config.toml
num_hidden_layers = 13
hidden_size = 160
n_experts = 80
experts_per_token = 4
d_expert = 32
d_shared_expert = 64
hidden_act = "geglu"
moe_layers = [1, 2, 3, 4, 5, 6, 7, 8, 9, 10, 11, 12]
router_score = "softmax"
normalize_top_k = false
routed_scale = 5.56
balance_loss = 0.00744
balance_bias = false
router_z_loss = 0.001
router_noise = 0.3
n_groups = 4
groups_per_token = 3
init_std_router = 0.00771
lr_router = 0.00146
vocab_size = 4810
norm = "layernorm"
norm_eps = 1e-05
tie_word_embeddings = "early"
optimizer = "soap_variant"
learning_rate = 0.00419
beta1 = 0.95
beta2 = 0.95
batch_tokens = [32768, 65536, 98304]
max_seq_len = 1024
train_tokens = 440200000
max_steps = 7177
dataset = "wikipedia_en"
Below are experts of layer 7 (counted from 0) of a mixture-of-experts language model. Rows are named router (the router's row for the expert), gate (a neuron's input weights, with its number), up (a neuron's input weights, with its number) and show model dimensions 0-159. Each number is 128 + 32 x the weight over its row's rms, rounded and kept within 0 to 255. Numbers have three digits each.
After each expert's rows: a language model's description of what the expert responds to. This comes from a sample of Wikipedia text that the model never trained on.

# expert 5
router:157140137111123130061120123192145141071158165088180160165111168172116108161218084140161146164167105159143138113148136108113088085116111081054169140077116156106164086148088159138159145106155052156115093157177116166166134136092135113086173104087074109089088095134136165114160095065123136154089125095134164104074097081134119155139172093101140157115138098149140137163141078112176154103112136111118137099168150109134146087088164174113117083155151163184115108167127132115110096079172169
gate0:138194147148142122106113170134129167128090165094125163085155112147097122147185124189109154177101112152087128214126151122069128145161093127068087154105150128131117142131084139127128138131094086107129123118155131142126110087092193128198145097164079166164067115147149117132174096095082128152110139097075086140059139126121111145169093110145098133162136167114098137139081091178157102199131078149124144095133118102153130131102190146138103106090095116176154142108046158168086102072083186
up0:103120107133118104065196122138169134084177180142135119127103086172122114167151156127120130118131122066166088124119130118189167154170093109094157170129180148096126112152138155182142153134164083128137189159143163210137141145114134153180046122143118085122143166080120160154109144145111121111141143169156158112096193110117081108091112053127155086093095082145161062098154119164162145105140094076098084168139123109085127099119094129116090103173140116173101098114081115083159137202101146
Description: Place-name word pieces. Country, city and region names and their word endings, such as Spain, Japan, Ir-an, Bang-kok, Georg-ia, plus month-name endings.

# expert 0
router:161123125165181133136108112149165189105164119099150083174112151150087124139121061121136164092146086194161127137125121103084108114127120126080149175109123159077143129159120148108120171109191100207117124122145075157168103135097110109101134060101104147096096105132131177091151132109087146130083146112152126100149121098123078092179135117165146184121140102149222115110154096181118143094116142133196129085116174098040167116082156179093096129213107120102138103140168119091160119121151142
gate2:126074152125127136210174085093141150150149127098151076121144117108086164143134153119128106108088153130151109096117077000105148166105118109105132160110109152084144099145096116139123130150099078146179093133159137116117134168134156133132114134100130138095093141133104099175129113141139123149144144124159121072087168146117133131165169179224093179197144145120162090178165171139119141112059135122225138118120098063165094148114115127089141071135164105131158150075158169151147137082157119
up2:134139123093134133119128105137125121113103125129162087152119079066088138097116188149151110115126103178172055154068098122076136166170111150118112119107158181147114075126127131149123126129109148167149094100133116157223173177158144069161094111112092143118088127116105090055184173151129129128073103138181156168047175138172136145096173156125064125129155091197142148150169103172105155102087182114150151139122119155170091157120150113117087111104135092124070172124100116173128075134148127
Description: Prepositions after verbs. Prepositions such as to, in, for, by, from after verbs or nouns, often before the or a possessive, e.g. Prior to, played for.

# expert 9
router:147143074114094091121063166139159168095150130099126104163099154153129098172150107144174160109153131180158144109102111083110106086167108102084149122107111185130190095156084170146158148102156073162084074139195075131145091164093140104129168103081087113104093110159118135123146113104078172160097143068147162122115097104151139123167143079088157172097108073152150164126173100153154167112090117137180144096153166099110083092109133168143084155142107192181148082110149192117096104101163151
gate0:123133173097105149134084135115127195177155142074126111096200101161108108140127152165076176192107171143133082114103171111122183115120130110136096165122161145137166144090148159135116154131062181148131113109130133158144139187116169152162098130111117162125056092126129136156147091150070119151061114077154069137145150151165135181102098095100068134159119100119124147126052120191118129109210097127152109122114078117134094171119119079143106125125092141186169177082066160133111107090101131
up0:080085141164115114112127135193174152105189173152151136098126068133149162176146136205182117111105138077184087126103081101195194132157119112115120164133131157106172127124097135158096148154130129142132129116089163153127160152139116152071060069099084055116138129157084106154107146093126187126125155172149079167098145142138107085115092103133116107092106104119163101069166124184144172117037105087125095170083099116122142121163111151118099102108136082195138096093115153124128123137118123
Description: Early pieces of names. Word pieces right after a name's first capital or syllable in proper nouns and brand names, such as Belo Hor-iz-onte, Du-is-burg, glof-it-amab.

# expert 34
router:177104093130116138082096105146120147083160170107148114171075145165134118180150096133160142109169121150145168084115065149082099100127114100093137156092095139105178090160090172133191169092163109164101096129165107154139093162088143080136181124084101106091085087150109173118162111092083145166133141081149182087117087115138105151153149083071147165117083094160171180105169086140175160110097147143142161107156175102104135107105163186129096116157112181161157069159121166097119103074153148
gate0:151160171128128163095081182127096162204123139081156153157167169138118097117191121159106207176105122153125148142075147145105156128124116130109048122126144115155102137156121132186124146105117141109192110112114115142112097099070127185156114119154098107141029104135095151143162098100106123153123060131095084134134146125157090166120082100116078172132162141152083139147039141150178153169143067131153091127118160087110108170123132125162077124111092113167152147123085134108103101107104208
up0:068060147100109108087151134169140124130155158180179077148191157104156106159144111162140105058063106083151156120103151106147124130149104111105109147155136107090107133137140117184139154098102116082151115095090124166122140142123072163122038143172126105132162093091131115124153141168165135122118152145120145098077163135108095094139126084150124096165116085098136124100201175162169169114089083156062088170112176148107133122115108137119104095126128069232135149144108115080157114157147201
Description: Digits and number words. Digits inside long numbers in vote and prize tables, number words such as million, four, three, and the ation of Elevation.

# expert 16
router:147192051118164106117117143086116201104152083092205092144121173152176108126138100127171171137144094192169145091087110128076118117204102088131145115120056132091187117148112150105131148102161141148144093104172121112143139142103095078133141094141086111122084137191088162107152118107104150144113186097181144119157087104230102177157133086096143139160131122194142122081159096123131143083097100121129109120128166116081124109106156157151100161171114134173140134118096131140106098111160100
gate2:128148126100096131199120109136132154160107095177169112108149105127101214090131144153103139131129106151086104102113136075051130131142181090090182147141140149090190094102112101137131110146181096200158132095153125061076121192095104167124136168178150082115111118177078094095149125111107153096145145110108157125134177112091122118135134180101122127150186109111199087134155115137155080082161123154108092099143192077151151152090115130156162109147185110133137183068150141117105152126072101
up2:126127127136109098111132079109112096082192178126150103209159076054130125094121156135134122161122081170125096139119069177092139183171119133064151141108107147128126125136101139122179123126135158136134113152177144176182119134190115115158117209156130136068100097130068109075118166136126124106091136132182089131076114177161148128115146142106123099150111079185109121091160125123183107088104094057126167104097128146123112201084129152148089134096164051178124169158088113118129101128156127
Description: Word-initial prefix pieces. First pieces of words split by the tokenizer, usually Latin-style prefixes such as ex, pro, dis, pre, re, er(ected), conc(rete).

# expert 61
router:133107145131132093107127118118126170123183159037165069169103176161077076177190092117156133098170116121164125105128123125116095097096119085114174107085131172140157083117069204163129156103155115107040060137116163147190146169112164156080131109106064124095143113125112143131186114082092170153127120068154176101095080088148110149143145083147152145119123156135166154133134134137156174121063118128146107098173129113137157098102112144102138097178116130184126103157104141124138098104125180
gate1:156101101162119130158121112125164128178115137110133084078136161116095105146089109103095147088111177105188068135103145113089128119182154143102133070178180126106086160136111109113115171129128111120148097090135153179105067133155162147082110135122048102116154148142126155131155178135082170161106110138153104146089102065172168111143090146155164091116160154138153100140093152102127147134156144104233114135139112109106171073070091160109130113077122119121104154053098182156154148086121225
up1:142170182126119157132064138167147147130135144123100130165132098137142150132098185124125126135087162060150112109156121144138140054160195102202145102124114105137078120113162085147115154116149130147183142123155118138109146145151149039170117124137101177219096155100120126159145117137133139116131111173134132097118117094161129093075118074097083150162091089168112134061162127130097144098101219135097081165139132082085129124120100161124090203068101083181088078130125143131153119109149076
Description: Foreign name inner pieces. Middle and final letter pieces of foreign names and places, e.g. Zhen-g, Tyrr-hen-ian, Hamb-urg, Hond-ur-as, Z-av-ala.

# expert 22
router:183131085153112127094096138140136146083153154112149118170070169156119116181139093125163151104173107169149158102120065110089097091128128114091151173089112151108166087147094169146167168090184102175080088138188149158133095162096121074108174108094099119088086079163084175090157123081089160156102155104146182101114100094127107158154145101081144166106103082172164167147150090134162148104093170133143160079160163100083119093096154173109096138158099179161152085147144163099127111088161133
gate1:157137110128171117137113097107197125144108089095161106109097196141105125132109137109168137148095126110107066091152089127115146117188129169132144150187180149144147132125120115185180087118190160113175160124132152110111150179131149143132100148120075088164145193177071136104144090124139121175106125107111073161093122048118130096112150143120172113166143099127141155129062132083120154096141136148134081095075088104083082166114119114132158115124094165121153100046125185168097157102123231
up1:113169174105101194112084175146165065117119130072114123117163148155117170175112133130090137190138088181142147098125177138124173094141187146108133124151141119142116109161139085056125161100113133171184113115097150125072168131119127107148146122124125168143090179090096122115123178076160135136092070150137139129136147105189117098094131132126164125152150064157079123088142077151086119127115221097126087122127139121060099102079062160117107207109100041140121115128115121135114097138114105
Description: List and table separators. Line breaks, commas, pipes and "and" separating entries in tables, lists and name-plus-role lines, such as Produc|er,| Hous|ing and|.

# expert 46
router:166103126130150138125104107142155167110140137138136155139122146158130127178119115151152168095151098124150109102127110101042149120106125128122171137119131131057167078159122131173203158100182113220130110110106102132110075125121103120155149138109126109134077062189091159049133125109134127122125181100177129035127112108137097115142148097128176162130133128151141195108160055121188149075141167130188122129150138056127110130101182178095073100189140144165119102135155121116119089093178128
gate1:124150122135104074121092144096167101107097114070141136099148146135098153192082222088154159120098133113145088164141158145088181134142136121176122156162178167103139093150097089139176099135104099152169140106112080119146127156157143139175171154087094210111135168186137174121135152106126086134119124054136114134074154071123111057076131105108114114146138106140091133146101085146165183159131158113147099146078103147183073138089146111114143170137170122131124186074097200142155112101162118
up1:127107143132088176127086129161149103206154151130088121163127141130179113180083137097105118238167153157127083089103121163133179112148131137120109142139091118169085119185195181114110139114136134199127100072144136153111139168203171117174110129119058162149109158120101142135163124142142083087108108123117116113097105128146167097113198131068113121132113162116090129106119088216080118147134156124089088078133102144128109080131079160162079158112154109174142116080159087138136095122127131
Description: Clause connectives and subordinators. Words that open clauses in prose, such as that, which, who, when, if, but, however, and sentence-initial The.

# expert 45
router:195152132096178100066119132126149140054157162121132105139139118141119129185150135173145116117166091172191186095096125101063135109113082109135227147118125133113152073133108155166119151105142144156104129121143084190142118139118100115162140091132098125039087082121144140072172115117142135165107126119150143110079125106139117139157176124059178133136076074180137161128101101114139140073133101135158156115124146073117139137049208128140095128122132137109112063118183132134124132085133178
gate1:169105115146142119110138110114165063106109067101124163185099168136137134139111087124130105134136119128111078128148122096111168169120119170099112110099199173070101146154120123160195153203164205102155093122156103139130086152142105194167124170098100136118140143094123181133124154135121153177145095134111065141119108179125124139068108145098135093186135136125076164156097140074105162077155139076121108100110089066077167083085168179164063093083123144132154114095132131136113169087109159
up1:141156191080072147166093124124120114119094125144095141205117079152104108164114157110099079109093104164107140077108105122112115108170154101165071170145127140092079140195150101121095109135107152129145118079125183145140170105208124129150107140088131130212187155144116197077128161112106089119134035168111166074121137140158111128091160147150146156181139145145125146170105082112070135098146139131120100189152112104170099133069142163141150136121160094142091072126099144158147098128177123
Description: Sentence-final periods. Periods and word-plus-period pieces ending sentences, before a new line or The, He, such as release., Recyclers., below.

# expert 48
router:151088156146133142120117159194158136101177088084127076144126170179136113148136118111159129096148100133186150130103115132067144116138125141113147118090088144039146128167084132159137182102149117217133108106125121147147103168098138066109155105159093127130101053168086160067124087094133123143106132107187163085096122111132072139145131142161157146153090070209155125120099123152182156099089126127160148111191135081062133114083172161082113163124127151161152131122149106120054120116172107
gate1:136119128100169160150112117116166121064150119112180094097071142098075123106102111087142083097132165094114025112084131116122166109195100172157114166123146151082124081160094102169196157161167167106136120119139205088108094102131156174174142093166102112166090158080126160121142099165119137200133165130131102188116140112106134114117093166165168106136161099109130129116084128111145153112113109078152094119118117118065100148135145109086122129124090128180178125098113113166155077128175211
up1:143176176142099143103040146199127113161150150073151129157123085114118129203095154101148077122109118132120101144109132099181113084174123159100116083127168114146126095150115113152087132207084091167092091119095158149088201160187138135123121098123124196144107164099107119109126170074154111106142082126113108110082109118132113161077147140161127143171173086138150164113139168168081146020119158132095109166101115135085104090130106118091127174145129054170159116103138130104131128159117123
Description: Suffixes and connectives. Adverb and verb suffixes like -ly, -ically, -ing, -ed, and linking words like also, than, while, including.

# expert 3
router:162119088113104096118067165106171157082131144114129110148089168173103057173157119140146164115161144213126164123095094109128115107110121106078151126123098194123129106168100166131164174110165106183078099125200080146161080166079133125092160078116079102107071105144149145107159122097061161155093120075145184126125098140167128116159163098079164153106110071149142165133132093136172146125075141109156186119128142108108108109080120166132089095132105173147144084145150175125063109112140127
gate0:121118180121134118110094139108077193153119109076119105121197173126127108143151147164105178127146136163130129207091125123121122109096125114109117099117162121123198112065136048128075114081136111112172136134118132196079133116110165163176127085099092181123081135138086175122176111159100148163069078103062114130120103144139092143150200108151102154142152110082094111141076102126147164179145100122128156087133152154129142199144127133146090127116119098204169115100084177105121151101078166
up0:070102153083053100106151093090148133129124130186118107138094116102076085148135177141136156116077125163136100138130178094160117075202105139110124114147113156107151141145153102208101164083141062105120146144090150195110185126141142107135071108134128099136125154119143108142084155142139164081139141124115101124074151161146086109123126041113101132158128099129200113120155131156187161134121054121055163116107154133109139145106110104153110098143167151215159131122134182106132107204141164
Description: Inner pieces of names. Word pieces inside or ending foreign personal and place names, often vowel endings, such as Gér-ard, Mirj-ana, Jen-ő, Etob-ic-oke.

# expert 55
router:172162067154119124092096088119146137091150135094177098159094161163132092175137089113153158109172099162148166104161067088088092105122137117073153144075090159105164101170110180130173139097184094172080093181168145156148118148082141093092166119097098117089090084153112172123144138088121153153123161104157163112126094079167110129181137111086144178105124080162173168099143117132173139100101173175138119085150179080087127113084151166083097113148099159158155069127149169097135125096146153
gate1:175128123116161169142137138113162106111158140092174137102120159157130141089108169119168151125117101127123100112114167133085165117171107150127180102091177136142131109115139117171157138160170163134214119138155158107091099174073138155150085152143030115106099139160104176085083137126153146138128087141123096162086112071162094094124095152107152063171172115138147165149056131065134175152148155140187064073107076122083133099092141102135124149079104153145112156086138147148126105048138195
up1:158168153113107140099075153173165099149135149105125153122125111142127141154098144115143114184083105138078111107112153132172120097171158110108142155153115167173083142188162047107141178075097137142156082124095124160102200146107086116144135109110118143170107162090116146128133091136140124128121089146121118164095070133137134089132156183142175133171147104116107130125144126139092045079094223137123126134186114157051114097156068106085089168188077074164130052119148099123130083142129101
Description: Preposition in. The word in and its prefix uses, plus during, at, for, e.g. in 2004, in-scription, in-tense, In.

# expert 29
router:221142140107167087140046133103076174060136152136133139187097137138088110150118112094138183135164100157129177116145106104121113114107148114134128199125130128084150108119125133123156115085167106199140119191154114172165100145119143088131139137130126088048107107123102204101137097121108164189141172120127138044108100112164118169124137125077219142125134126152188122104128090186117138067123095114173113109163133095135083085105144150075107103158129139147110072127149143115123130127158155
gate1:137170108115179158146132065115171095148123133096139137104101190146062136117089138099111124140099109088115099066139107133086170057135144148116133115193214131111145160128114170133165134168176175117190110100092130121119103168130129121200153161082075123157188154146115158129155137164172094158131140138124056137062172098152148075121091164141134084165105107135131134147121117081123164110140103095189053123101130139121098137092129157125081150118073128120158139090148194146089181132127156
up1:123167196108104177070084110136203107100125128084111126165095043169108210164074124092129152155148095162137132124183152113139182089081113112175151131164065127117108118090158070116135132143101124148136092140146151136102138105111061151169173113089087172192100149117084201102139109119155129068138117191091172123124122112137107132111150185120162166151143117117115148097095151129102156078118163098136130122176135122094144108133081123121128193082159125167135122108133071151099136163136103
Description: Line breaks, headings. Newlines after sentences, list items or table rows, and the == or === markers that open section headings.

# expert 25
router:177141082115115132103094129133161151104150166110155119173074164154128097172148090112158141092169118174146146106129053125098093087120104102079143135096104165115175084163099168136170158094175108176085085135188128158139104157102146077087174095087106127080103083139129178107160110093100168161101129095163190098116082112134115139174149088101137173092087098168167181130165111150181158114093157117137169087166159086074127089101153163110096138159100152167153073155149160092115115094145143
gate31:131101079139105120142047148165125170098099099117128083111094099111152100099131124181135134083055120144214102122177127102124164107125183133121134125108139114092147151183067187088150091137127160074173109163095104141108140129079128183134100132137151158080101121078119108154133102099197131135091151176130106094111169087113213127150181193104098184157165125114147133112174160133153126125116093167157058142136121101128138142080153130158082092108067167152149101134157158113176142106150135
up31:106080121133100091169094144122153171188134087156139124114134118063124119119099117158132140134120183109135115189155128055070076037167122091134143162148219129123108078157190134126128136074125111111142129091099167145148087108194188159134200151101127124098127146138159102139147140101146157145086145090108155180098143145116153142146134120165211145137134121096089119188126117106166127102139155139104142167119113130072100119137166115059137142133172134083099140172100160112132159067068105
Description: Numbers in tables. Digits and numbers in table cells, scores, dates and statistics, especially games-played counts like 42, 38, plus year pieces.

# expert 20
router:140125113137139082160117171118103148136162193105170074159108143186123066146154116159151133131141063091125152102116115077061104111179111056096126155113138120038163125113116160193132128103102114124115106163107169186168155154082174056078158160149079140105120113128090137105154101090121140137127213113142155112115112091160085181129165142134135135076127093155165129143105140154142187125103165141133141077130164123120166119106111140116117139136132167193144118182110151119071056115167162
gate0:157133138111149121103130148135114136164140170074142070145177121098114097147117162194093123153123084167108116197083180139131136070120116094152109147147189074109123147088163130155104127067092112111193115096135074142125135123084168132199145158152086142162118122123069131126147111118048148149152113086105137125111149114122084138179122082161095160111123143099090164166105118143165146150200060124162080153158151127128127111161138095109075163111109100198117184054055136118129130113137175
up0:084097109135131171064131172194083161093211155201148131100126136111096080135147167145114127092144151111164143145115125115156139130121109120098152139146116130104120124153156128147171179118122104118169122134048195176105109132164121156182023102099152129103128138119086161160081128139141168152170085149084147139110113104107097063144122093140096116158080123117175145114153129132156194135094082090070125143109137124116144134165069113114133118201129148180103171052092129101122113116096172
Description: Common adjectives and stems. Common adjectives and the middle or suffix pieces of general words, such as new, public, local, rap-id, integr-al, poss-ib-ilities.

# expert 53
router:146084158133097124085124175126125111096144146106172099144102141216120133165145142157156140116158132173168172101119134152066108095136070106117151082085100162065179134156129159104163140111135129177132090162184138143136105177052165111102136099113069114118069110146097146088144075113136134157095167084158210098113088080169117136128150125133179126114101097151118171134107119143134183104112171119104135121145158099133089104080123200129098190112067190177159139147114108120096071128139097
gate0:166117140114077118096109127110100167152169128115158136089145170123089076203182122176094172165114121175097132152112203142097121119172071146145055114158133112108135151130112102083090109117140111107167091115146153166081104099096156189073102139159124154144096155129082133082206103145111115142106115107101111104127155119145092166135134111122075147178198113081129112141120157121174168186145095118150127147163145143060114060156147090129105148096094169124113186095058121093127110101105178
up0:137112112108159087106146145090133098171199171188161120075145135121134139123135118120141128070104100104178125128101114182198112112088101054146109208139161136110127156180120110110168145104133106149168149146153124150127140116151088125183023125177044109133089115127140101166101114123151171136163153112110136111157134109088101136146067104160175090182073129133114137150160157111121121079115106111061118098132156119148092142147092178138139122149087129181076134088105134136142106059111195
Description: Adjective and scientific endings. Word endings in technical or scientific prose, especially -ic, -al, -us, -ible, as in genom-ic, stratospher-ic, parvul-us, -idae.

# expert 56
router:170135076116113124131097201086150152103149147104153131159076157160137102165139110159161134110158132152161144095099063124087083107175131094105154124102106134100162080175097146132181167089139137169088091160176117141150067163097108082128164121100102119079084087170109179100145120100112194154082156089163173094131087100149106163175126103090147163097105084155153162063169119146144150090112114175151123115149201099079105099128147159161116130162112162136181101125145185096079108091150108
gate1:129162109099135166162152070127144118154114107054090150119099172090100128113069154057148161105133155123167102132129112092108158094138139157154157114163199175105093106115099120196118112137220154178177107116139118127092128101079132159124160144111090108124140160150126186149142120145115106166090105062181097180104137073146148110082132166145166090152183128127149138183097157115121119066130129171127088121134132109084112083080103109164097138145149168104107135058123137142119122103093224
up1:183127163131066171115097160162126109140106181104140104214108095202153116154068122121139086175119148103128121116115185148133141082183159109150135167161154124138080114183178078108129144126124149107146112089052156144118154139181132154159152159097146181165126144058121133131084101132160099122187083157180151085099098133112164089112123180118133174153050122140112149070131088139063124103104142089111123101152116159111123139110122141137117174131074113164117074098159079124148148147085104
Description: Word-initial lowercase letters. One- or two-letter lowercase starts of common words after articles or adjectives, such as c in cyclone and card, st in storm.

# expert 42
router:150183109171109098143120091113117151110170135056135105192096174147145117149207092110140188128181115135117147117126135079115133115153131096141132129094136140140131050145050175134183215096168053142078061117138109157121082128119113108129132104079143082114126126139077158104175114089076160145117116099164178099110092118138147139147141112115153133105105147150174191109125109119163136100067116152101174065149146136156162096087133140113127110201112149160158120150086158080145131105116168
gate0:109157115144120150057043089101124091131128123101154163146218155163140104098145119146122179134108130143098106191105112160107142114163097099130144148137160172199144131073137074149122174090076085121161131095122105151128116132136134136162157122101137150155097118111125165161126104089084193184125103155136111119120120127144111152137119103116115138135194157087122126181078081132186121144184025129157121146092122140125076067131101094143093099136134130174133144105072165132114106083067203
up0:078086106102089122140209181206140140118198136165126102088141146134113025145140147121193142143083120093153121080114134080176109094125065139127106152123088156099154086140108086139172125130138093137106133166130162142093150057104066114154095092145127119104136166098104106139115114126147147146132133133122159088136176146145110081089143070132125162107112135119198142143208177144151127114141098119070132172102143169121139185127107145049129093108155097185135118134137119120140077156130174
Description: Surname starts. Capital letters and early pieces of proper names, mostly surnames, after an initial, e.g. L-inc-oln, O'L-ear-y, L-anc-ashire.

# expert 4
router:152104152139138126151122147133173152098145126124143110151108148149070133151112082121150151076152085204144121126132136135066126114182089138108212141106100142045142124155127125096164174113153107203135114155143069156144122140070104121116177106129100129109101112167116131103179084103070154133126118115169161069120126122144065128139168124150191162127126092175150110096119126164127155103107147120162157032124170100071095127110125150072055159197083146120168121140191126079155102129148118
gate2:142094073091137152185100112149142083134147165125097100054100112110103109138089125120170147123132125127148097140127126077085114167133147116122139157133177135099165059226110122111087091199160084112119135130144098069130109150086128240170122153141107145145183126151069133105148159161115079129162132139135089047162111122101104112129186156130101169161168167097168139134149143115115140140115194140160106122091097132151109121130095132065103156114127173152164170092124142121131164124071187
up2:111106144132163086158097133080188065111080204110131134124110143112158167131113149109131139163152045123112090141113140177046181160140101176127110150124126193138169117112159153149147121119125150136110144128184076163199154173158173146200114134110096087129096162146080158071138077143170077135145138135157058123108096168198112111093162132160116088154054103145172129114124099109160137125110124114117146128106106093144110146106136103105119080130113158089145166110130094149128044128095141
Description: Prepositions and possessive determiners. Prepositions, articles and possessives in running prose, such as of the, to the, with, its, 's, his, often right after a verb.

# expert 41
router:178142086122114122091087137149131147094157169091154138174077159166139103160149094130161146122176131169155189090118087140083093079105101099077157153093102142101185089162096175159170153094170113172101090135172124151128127153110119096097184140082096135091091070164127179114146112083086145163094131092151182087118097101146110144166149113076144164084093099164155187108146109145164156093104135119156161099163165117057113093108144181121093092154110174164155084162144146099132096078157129
gate1:167152071123157097123149117125152123105144162040108099065087201155093135124072142113165114106121101120158089108143121084138138118130150123162130109167173178117131137177056070185150112168141173151133115059138124136108100162156169155161151146102090144154122157227145124119143117134090135175100141146147091136095146063103114073116151114187192090176149104145159186141103121085129121136149142123121100106112051116084096121081147143187093136128120109171096114084093146133156142107135161
up1:124170191131130143129051147142120132157152120108101169134110129192148148139086160081164041153152132110151127090118173178103161089148129099153142141151154163131096139163151050133130157136113140125130095119117134110090151153173094139144139145082120119185069182093117162126104148143147135090119066168134147107080102148122106111053128149095142157127161110134113192114086137130046153059115150124138114162166092135037149095119100181141104149096132087170149088116175069127154096147136076
Description: Number digits, word endings. Trailing digits of years and figures in tables and lists, such as 2-011, 19-23, 556,23-3, plus endings like Al-one, term, month.

# expert 57
router:166125121140142136082090109142114165053150118112147137162089177155117105170160095121151138078160106175143146111166085089104111088130104123070151159089074196109149072158107157121193154095175094172090097135178152168163116173105128101118156100132101106099077084134111176117156145089100150160117150094153179111073097108145113136163148117131154170089086079164161171148118096174160152108084156133150146112161156081092128073106158167083118141157084166158155060118134142116079128089171135
gate0:158157142146127150066106153100117173146140152102111137109136133154082102146179135193103115136113128146143107155100165136097142094135090146124120177127162139084145141068163088171086107140110119148130137068093123176095145151058132115153139113121096148131073054141092173132165099112094120136076130121120078149130158142152118183097111118120074170135157189140078091184049135178130186210158048126100105082137097093082114166142141129133089132119092123198178169115088144111102123098109146
up0:068098118127110112065140121120144110126144178183142087168088121099161110161158188122183105121120148058136128151109115171137113142164099112083127137097096166080150058180121168153158141163149085174190156134072139082150153135111110118120043121128092093125156109092160129150137117114136073151138159148126129084137120127123061097111130104157137092116096070092187127113174119131178116122144081106062123147129129119092117160169123123122096096172118106219084134144103175094158123191164173
Description: Closing parentheses and punctuation. Closing parentheses after ages and dates in biography infoboxes, such as (age 58), plus commas, colons and ampersands in lists.

# expert 11
router:130098149072138108108125187165095110132190123065134128143088150172106113131143124191155122153161057165156161067160126124057070096158038125101170134113105181058140149178121159152128125100138121141120109119134166145151136194122124139092160105126083140139082102149093152090179098087104118174061172115144129095072120133111148152154191107148172137097132086152164131147140137103097176112067125120161135132183146110105126126084159180158121093125111123141148115129148121122057076125166137
gate0:121093162145109167125081165120140139166156107110135140107142090099120106143130153189106134060120108125089135154118176142109115138133132073087098130106164131110109145159073150136127111115183115061163124099097154177161125108079137175178155119106123203151110161091111175125194114106167144136112083088113097111117170100139114138099060091138122138123104155131107129200089125140129144150120066208142132064161094106159068094150139066125097116147111136180172160158057177108075144102070170
up0:121081140106105141091149188081124136117220145160113143158124135116124105143101168116135102065079120075162121084129107121179173161143071133105095175146111152093132105173122148135151164113146078121167201143177136160074125148129086159138040107142060067111138109114102172136107124118132169135126170138065134084078165156109153090124115094153151113125126139126154140103190170098171185147097085139108102152118142196099100153113150105066110106145125131159136134080088091118148091158137186
Description: Mid-word suffix pieces. Middle and ending pieces of common English verbs and nouns, such as guarant-ee, fail-ures, ren-ov-ated, unpreced-ent-ed.

# expert 43
router:171113107078115109096094167144146146078151201113157112144069168150064090168176099148156135129151118157137151126092075104117081078132108107119148139116083182117142117152111164120136160104146072157096096148173138173134090175095144108099173094085081118107089101172092157107155109094118140152080144098148167118129104095174114147130148097085163186063123054136159175148153097137165174110103130175145139107158136130102115085117141177134122066154096182141143076178120172107104109084165175
gate0:199116187105155141126043164117090139188123159051117097116231142164095118112164123133077167130094118110098146176080126129124140074169088104126088146129118142107158121100153091150104129119136122091136130099122099117114167111116154141162134146105103085200094115182098150161182105171098149131115135131136103123132155103152124149141113083097117153121116108098089128136120151183131174229173076139124118138129125144120109179124123121151093117132077110156181143135045123092091104085081188
up0:090107124136105102113166144185136128146199157146139135111156148117113127138147159153171096100118134066137113130054138114182152148135129090103110106086115157118138096147119145140141157114167100098123107137055156156101182145075113168111060132127121079100101161123156145143124129128163086144118155162111099074158125149132083081144125036155117140073087092136176118087200174161154141133082122120039130148088112139107137178115107159130173105149145090205127156109068189062110095153127160
Description: Nationality and place endings. Word-final pieces of nationality, party and place names, e.g. Maced-on-ians, Azerbaij-an, Ialov-en-i, Spanish, Republican, Italian.

# expert 13
router:159169071147149118121090143125140150089150081118144173156091186141122123164143097082147158103140122128150133078082069127083078106154082129052149134094106167116194093203092151134156171095149082138108111177149121128153089165154085084106170123112086108112133102161107157111131143098111146143112183098136171111122121084200084130185111073137139140119140129147171146134172093130158134107099148166148136115163211102094171082125125156129128115141081174167161082133145192078131124079158158
gate0:123144181127117121100055125079090127152149115103142116133157150124098119106136122146082188158103122164091097151116102129118176132156075121157108148156155104146120180109156086175156113080160127131155163141088115163091109140135164141145172106171142169152068139110085179125173067098105127173122105105100071136135143112171126133144081114159075156085162151083110113184090144169138096165185060145107114124167155127072133152104165092166120152126072156196142121081087190095110141084103208
up0:051128149139142115063110126197175108118166136124156102125086121119126109160130127080187181118103155110115130132116142155151095109172159129122154169140138164080114112183155118156123162142162125069129114156114190097133171189108079142139069149124093066097137132109125138144117122121159139092163123188148137107115106139069101102145086084167157087172049079114148096126179190131150159108133106096086122162106130099156125125127144140112125112179095119219128124059062153073151098160117174
Description: Word-initial stem pieces. First or middle pieces of longer words split into fragments, mostly Latinate verb stems like ass-emb-le, cont, rem, prov, ent.

# expert 47
router:166117146145113121076101139138122134084138137108125123165082164174120101160140097131159126145166117184141185115108100115107064070145121095089135146090102164087164106176101156141171152097155103184100099141182148153161109160091128088090165104112113118105101068159125160099155140090105152170131119083147169097117111085160123150157183091072142171078088106159160186116153106152212160099091129114145190097160164096092132093100144179079090121157098172168152081141142148090085111076153113
gate0:143147186101123137107123102150089130126090110118149102105180118145089086158133137225081180129109142124092130096133167141097103100161143109135061144091155079142110119093177122175093102054182162121130162173113095150088154114130163145117144161134144183186087122119140135124184099130131118151090100071100104159120184101149100148142135096162091169111123130116089176137122119127167150181133055129184137132157167092098083158118100113184152109092057154152156138096090132096126148047084149
up0:077092180159120111076130144133094125098185166180168116144138176111090120119163149166117130066138117084169145134101118116195143130125138118098108166153111150068152112211122126139103175118130142105144143129102161170119141126089128162145084120099176059133178138100140154148148095141079130141130140147121180153104160153146110099129069069125148134145088079131178109120142198128147111068120065094045101145164120143142080161129084120129124139156107103173153172112125094083197049168116132
Description: Noun endings, closing marks. Final pieces of abstract nouns and names, such as -ation, -ization, Corrupt-ion, Pedagog-y, offic-er, plus closing quotes, parentheses and brackets.

# expert 35
router:163188070173106120162125109112126125070129167089189115164100157159143115155141066131142127176148102160136172128142089078115084090159129109083141105081146131099130077161098156149144137107164128166124122132136113182121096136119109140131175097108101156105127068155148187104169117093095149154061164098139160104113106083140126160155167095081112167112094129171161175117118092163188156055066135119121141120147165110081186081088114158156092093168119130160116075184137175102144082081127160
gate0:148156148111147083134072182111097134144122123075156094182178134153116154092132144210055165188110111164118107150107117141083174099159105131133109167086192119147098128110124092156099132127117157129111136145114106177074096093111169180152144127136132156157068121131138154092160113101078118134067115091081111164095173092176094137148130083134108178160124163108083156147050143150175137160190098098187104120132143098093152151149124122171117102105104120157110145095035148103139116095115176
up0:071116124141101150088138167211132101083153163179198109128131140129122105091156142135143135117124131114110093093120115100156098111111093168126058159139135165100130104136135112127145151127208096098172102130083159154086151156112123166134058128136149096137164104102146144172081101170152121143115131125149152112106148131109075078130152109165092109163112116105228125129157155133195134096095044067058106137148127125086125133117066138115150101158116144199134138117066151084157096177124186
Description: Title and event words. Capitalized words inside titles and names of events or organizations, such as World, Cup, International, Championship, Cont-inental, Open.